{"n_layer": 8, "d_model": 192, "n_experts": 64, "experts_per_token": 4, "d_expert": 48, "d_shared_expert": 0, "activation": "swiglu", "moe_layers": [2, 3, 4, 5, 6, 7], "n_empty_slots": 16, "router_score": "softmax", "normalize_top_k": true, "routed_scale": 1.0, "balance_loss": 0.000285, "balance_bias": true, "init_std_router": 0.0149, "lr_router": 0.00325, "vocab_size": 7687, "norm": "rmsnorm", "norm_eps": 1e-05, "tie_embeddings": true, "optimizer": "cautious_adamw", "lr": 0.00211, "beta1": 0.95, "beta2": 0.99, "grad_clip": 1.0, "batch_tokens": 262144, "seq_len": 512, "train_tokens": 766500000, "steps": 2924, "dataset": "wikipedia_en"}
Below are experts of layer 4 (counted from 0) of a mixture-of-experts language model. Rows are named router (the router's row for the expert), gate (a neuron's input weights, with its number), up (a neuron's input weights, with its number) and show model dimensions 0-191. Each number is 500 + 50 x the weight over its row's rms, rounded and kept within 0 to 999. Numbers have three digits each.
Before each expert's rows: a language model's description of what the expert responds to. This comes from a sample of Wikipedia text that the model never trained on.

# expert 35
It responds to: Inner pieces and endings of taxonomic, Latin or foreign words: -idae, -ensis, -ata, -ium, as in apart-he-id and Delux-e.
router:494462541387484587526527478428570559587469462436500475442500552462517447609479420488459492519436494514437438531441528482419500488505461505484545414512585442539530511447528550583503420515438529575490546447519522449439488535463449510572450570610553481493483538484567474425607553558558511391572462506588458454631594497476413583569461563509557473530528451552512515481575508481503501604481549518500469463424445515494482455504564574497614526489508478472480512530404493416474507483451489530575453419515460501512504536540499507482493605583419569483474476518463511516515486541495562439
gate0:470445501438538490560415526482493535457478550503466459522479482529467540439587503466516451506484611473571443501485471448510422613465510456463517506550481479561488426586503492508489543515527517479590444524431501464477455406530534504479505593395571490510477494478479496500476507525388495401478493560451567580517557436461494442488489457498497489534384497550517507677509442458541601539453459493509441548575407526448565531435507431455532437497353618451469443460530383517477576569458463491471549568501534445517532525491579491590450501588490466576519489474465497507519483551545513501
up0:421579488551506463393554497531436495575566589501530483450426385525509519482492546477434636433559503491468486532491464527486554458542444464501463548528486524496523490494483470543454496418464513456448507567515559567538542466412517519453491511540418503506480472484463539555391548438524520595465545501493499567400513453530560449527524491475449550424664477440490596518541489464433509474558538599485496465505471491558441589587543438532527584534557467563472486534553548529551438404486468593565486511470443552443520407450501541410528548496486537470504484581458450453503580456411484515
gate1:516583479522490486461459517445464521489593475517500539576450474470501515495424527554581467435417460526513406548406498515526615471526493401462484494489505460489535552471483393393490444506521406515476420440536475535539516481476543524496502468506511430513517564506508477459437465529486466579511528481536454549545507426556537559535553494496504615471478433464488563596432503470445493425431510464503493506543445450421533429465590628513486502647487509562482591495422559495472443469565539478480519459485502507480442431462489517617438525497524542518518390468442522516486390569482586634
up1:461574523510377426518458466548576515511376556432493511379577532484471520472505473483461495643521556457429552505541483505515485547376569514544586537478515539534474450528513606569517505456535562454518521521502510450563493594544471448575475452467534558631452545575492529510527504447508523445434554537499528548393557579452427562488487498548539466455521450537488535393610499548501506589487475505485496443474512502531523583593486420548449449470524465468534507517550434528476470502386462520520472556482541548517530524580467488479501510542461520536488607592511469500574495455547478431

# expert 58
It responds to: Ending pieces that complete words or names, such as plural s, -ous, -al, -ed, in Warner Bros., Th-ous-and, Winst-ed.
router:486515552560563478533521515473534447481435539492523397538446456594526447472465537514427359537471551440483461451479515437532362483510399449462536519459515454472480534462581588576483483520496529542460533588559444512491491554436533566565526426545472501527486563529542569546551374517525553545568425455602528493616554498513475439457597505497576436519501482521566495521481465470376560561559609521507532502466454546506420432509501573542503521505519566485454500495461490465607485438452564513507542446448470431501534470551462484570534535458596459401491479481501506478479545550524492432
gate0:451529462524560517606511573432542543541533515435570472457495486553423446377456548501578470534491506489547481533462555525480526454527461597545528481480534450511485485500581531383477484494520443528465539487515531508488420503388528500545564526404507432503392545511491491566536470359480527515456436537494569542501594559477515451494553485540499506544442327529415504462438365502449564478552508527477528522508417521513545451429510511505497544388481435505548519532504457624548494379461625510548387438525553509491470462476481515525481515546522467437493497536517475459515460473527510512
up0:528499500413513478469480440424507606486499502484540519510494494445428583467619468509408550496507524496488559540555412424498544439539440503533485478496497446498525484443462445578464439525403541501504467522580416522552511464548545564498460619496487443512533487487471474526516559424569496557546547536470547604545398483578432523477510524496492546451603497445519420501525555497564500476489482487448507483495360497561424531433634505507511546506524457528418441552504538558466524525442487529519483565470526447490448494476527469384459465513459461480375560620585546496459547477402578564
gate1:415435514558479601437483571568430434563553432488484489539534531453573510562539468430453484557465496495447409467441480599527443505404504457431559537514462510545532541585386430474517562523521543485406499510598475553444436552490504383434451457506546540484515507498491427520418551476546544440436493470493545485497450555575451391429458486449559460543518459459514542483451512521483419526465507499467546513594496405413520424564446502474501500451513606502475518475445380413512465538513543518475520493477430462444547453508558490524454503503614543492510561408530558528531530445491451461
up1:573538539490502486478473577464561459485458497483418480486492477598394493526437538514403428534453529498433471579541569543576441583536561461489598549483518396423560461583479451464470586507477488520450533464522510364415579483458449571554480494523518507585552492559449544546455453500463465547458491502521525549509534582500461554434484467551477449531402557495486524496433494382571483508482438493452499548511470555580483486495479436406545484521488571570477449558584447553572608511591520474522507484551436441471494513560506518509509507458514469528561536593379501517578458516455522573

# expert 49
It responds to: Given names and name endings of people in lists, tables and biographies, such as David, Robert, Alessand-ro, Dyl-an, -ski.
router:466510515419434580527392481510487491481516625490432447474566543529457441495514546496459455537568515489449378464476460519544523547509547525508525459552476548501591557502471500599492484418441485544456535468526551536507500508511354554571569511472487558476509557535601595524499481532498463481461458568569449503583592473505421522545523486411603453462436386560560545503472468502460560499464450446516563463516536539453538527464514554516550477553537486483527501525310442458440479499482571571465496550527477537554466448488483446510449531582474490506579537411479552497380532456502519548
gate0:527518547565462540504509484452623473420477487530561558543470470450516521559493467546544587559481439613522432531510473503412514521506467499649458539489558447424531528487624445460515451527545486520458491481480449552513455495475550578495490589574570604459533527518506582480493594555494458516493571444553483434528448440593525462513527501523490507536480452482446458549513585526546524480501559488520612556468545507405496484468581486484502538518506455444528521497471471459482516512532502510486435382414524528487500408484532483552470544340496461412476517497570664552545457449501573456
up0:533562449466592575555452505612559418472495522608497543516499508500434541465392523439491459499497626585443468422536520435546512407473486572430480490517544553484519528473505465530486492503484434463610455507471376477422457520522520519533469578495427494440456503457506540363558430454484492497485461505532541538491566532472576498494369508461479480523466501474589412521475476467540487419470435461474529484514508530508613474515511538553545442467464496442565529447522480482530479445465499370407392541474559569561458513470481507503543529450484488498462566465624425557540495485520441466
gate1:532405512451487507500478425578550411519576467434490471594490491446456482460455595524509440529455552444472568429547498488484449451525530539573493447430496507506526520541419563470507497492551503542460515467475609556408599515535494433515477495576457482533505477517535468435523545451511517527435553523461469454502522461596530612415452538507547489449461463419467572455509442565458424533511462586580449491494498546503499531590392485533451517449511479458461522416549570557610531455453446568494399466399496472441488528579569538459474482413472522522506578489584539529412578564458431521
up1:534479560458568462551554552519380494493534473561472478488480432477521474532490544516402479438442510531491552498599580500414496522477479470569582456522462534545494608495585436407482498439562520520501533446476478418529501564474508466567486480548498454510517504467476536402568630542546476552498568401548507497417365441471594515415477478464475448520493524561516506480518560524447544533547413543494542509489499551493551543450542479529487578441513393446469570579499545478422529520449504482452556573514475442613558439559431464586483435459533614526462552542538535503521510499504427434

# expert 21
It responds to: Everyday nouns after the, a or his in running prose, e.g. father, wife, way, condition, time, season, group.
router:556566511518408495498411544479466534500584463529505489503317486506531545503497501467562491516454452516420531479503555595556536464464390500542506531525504486517521580522489504476436465529542488583499439491478558496431581486430470419514570418526537442531541393503494531478535489530570516510548504444537514492497403530503577570496456536590453425506446563528505531539594445501526480442527524501552561491577437456362487492466527429453447484392503566471468470398558566419502486461502549542427453459498468528543483477561482422513422507538486614545473509583401520542469579584512524462
gate2:474543537577534465462504498460432474547522502526518450471429523394506514611462572454468487551499472575552536528520512522537487514526475439509514595549488565512411522539478499510491577569417559533475585466484499561579525644548503493419476557519442492543496438422517528502594431571578464494464559419450518554562529435521510558520602441465478507490569490462570389452485496517491562583499496387468518504493528477505349603438459456502490351540507472461530449493573507493530590561562531486468483551579449554431482473496415497452464534504572478495435545464507491521514489567461499502
up2:641485551643506526462434564569540482463508441476500462540500550555498539501424448532513562530451446463506488523519476465527398545472477491646431488492472604580460504424564558473484550554570539548476433503541473494416482531442510556477432479569429530488527488413528499492473496551457471485411535447555470482507523509492410491473591534450490478472477437480494503443543507388479531466421490488448494613472506480415482492467383622572508506490484570570517567500452489493465474545517452499645398498570514480497491530385527497463503451585510519573445487476476476513546532493463566501
gate3:453519495457574510539501465564503551570499503479411461486525536543428509445530488491504578420530502435419453461467429494577518454573457580485449580509418427466449445502537496515471520415407510478471563582526481520536476497517438517518543506452469549431501447458505519550443466410588497463501524566440530541438570471569474416530456475508450558532490491454450585532505409459508468463631435561588394521457457554543557524501596566437534426515459464555515484571405424546455534539493386502551484577563532464495526490530541581519596488603510441562495472542540446567485567522497482472
up3:446551461532568538498476512492547488534502545446469492542521416524498416454496546511439475518565589571532476506447470447433435500549434498417509499523549528584565460443548603580448584471523512420493526513418459568510464482468563571519486526462563433447428541467446515469492531471510538548501432473462512545578555535454406455531554532417444531474560426535540526551406557477463603570371523480387520519514565553564460477528436504567555469577453485507606555503538475542579556537454549477567553498498541452458467447532489550446500440487464449414476462470554447405444431430460550529

# expert 56
It responds to: Occupation and field words in short biographies (economist, cartoonist, social work, American singer), plus year pieces like 187, 197.
router:539483507424439511527553491506515517448538534579530481487468423522405501537504438448516500393461468538485466480569459471571434505564510528397484463555470584372598451513450443537473599588565554515517448419494407433552494496473491460412463453507504492451439449537462439525490486410478472546495472467414522491525387572525511445454501456630494476482449533539487472441448444549561506469517565476484508526436471529444561474417449449531503552477569530460531450486517500421587479404545685487514470504524502506523489553462467503475588462498457600492498560529542529456568499441453523559
gate0:579482567501492515572470498540661423451501497482421467524472383400551467527536499512532414471463497534458452512545486535506502485425453429576504483491458505551480507520522516500517460435433450519443455485464480543473502510567481582507579570447558463409466441537587506557475575543471520505519455495479506608479495583532474452439522594530567494543497529496503461506477624521510470586551426544530458490494477525447440494542509539500500510420664574545529467552450601512491460475460385471503494508466528385485476466531592451493508546444464479623574495464487589471486548499585563468
up0:525579423516539506541567446389481500575543397500437486459461491479457552453480476497444390433518388597437467476521335485456468453503551512426480466535506482503510390507497547509474532499613519402536544488571411492556488481443545637565446498487525462525505500516535459515534446458404492482458524466496525505577500454460567436502501530437467460531516498545527455530451539485486598504501491492411502515550512520517439577486525510586500478573497506453504554476485498439451531524493612438476541606485458548398516473443414556519591546490513515512543477539482544559447528482567488626
gate1:520521419516534495417482532526451475458483574469518473479467428483504490515446472541550461490448548368389516546475393538537507584551464369457437449527432532421454481489463432515535520468435471563487513466445447452461533510488534508491464573430588521421508573534536481517464510530489478460452540590472585493382511523484466536497528503489549413484574482407519483421495481521515591480452555489509631456500399425501428533562483481464453544452477525417517437460401580496522525449473478509523447413423564498419478449504438620430449484535422489535598489528553466474534484486531466521
up1:498477448471582517503454543564451494551507383529530502528464529461494474580458530504526438571433359499543596484508469472519468460547584490457575505486508585497512621546537457442517498517496500485505467502532429382491577540604518499483556507514471453554511406462536573517513481455443461495467527602506539447539455519499465525405464517505520523616509518545489519564552586460454542484467460467459540451528377482528589525494455528522479510544430506472525582451468423493640589487452574551524420578489547492578509508464500583433483451424425533449479480467500459506529591501508374477

# expert 24
It responds to: Middle and final pieces of non-English place names and personal names, such as -burg, -ski, -kov, -abad, Sansk-rit.
router:510405548479466561548446450508538496503480513537458449518623533529545462475493484644488449511521489514522504471517538518455440538465489514566464516491501497469544532545471535638398465480570486501506486429445539469592533531519468503579455521512505546550557583587586496390499504576437441396434507484557510493503578534539468548486445494402537463516453410510515489535490542451562547599427485507492518466423485566531536477442534538508561547583528463449489519498430466428426548560484532506539531453582544444609530531546488495548462521520456518524567508405421536499377505349485505424
gate0:425498510510399490512473582582544414567607545534495482586492559520475398627439543467547630520569503436427446514483434498570458568464470609517478472511575503485391454570515439546482494457540589453486454502483547525529532468462542511514528444480481557578518529534455545442532539415594520539582451421559478425465566488581463379432491494440473511436564521472566514526469452516427482520490458518568462499521590531470438549501521439551560488478537445483561568534504416508584461524584502530527492463454421487511524474418503537545484478498520572532454476579503486509479535531558488479
up0:379480488482426434533490533562524471605479431497482527551540475532484407543515448570500535592526556497513548543497392452536431534447479569494460412482623535522460436527518494514518464440494543416463491503502517547549481519604515424533505450439537522529596478539512518439518490471530514567516500458476519403499611502565406378428435555466512462469608503390446559484465493568469451599504406462471597481556455434498444567521513346564491533492511513428506539472479519487451413489608546470483497467506445454496484478535475555474451524499433535494497478487570548501501507498489432531
gate1:469538561498576478558457490531538551482547477499469497462459462555416510542576563539462520493464504442489482432423336409539514533577480414455374549498545446524480451573458580470488506426485592551498585514449516467552484527501500608501559499570515491499439546519440491490473483521539449493549470476521540522495512546469438425580440443531452534470536570492521452479549428444480454499473479552479502506523433486503479447439417558402576451498484574474495568543547403510552523427467507517585509549560649389462473461517503551551469374521530515423550518507541463429415486564515487537
up1:499428543532541531602464433593498507425428447435475523492551542525477514445573478550597381443477581458471422478495437455501515511410525505502408478545562503465537493557404506412530441495536554525507560447514508455574518507567498512522541482555420513556532492481559446530514404556438472478458529414511499458467582636565430538503434448572556473573533524534562511463434531512474476503456511528439470512420471437601419477504514515435466480505405472473433449551499418434504534460503588418470489567539561456550461457562437534564410501499437484518562521497473471515542535486555437427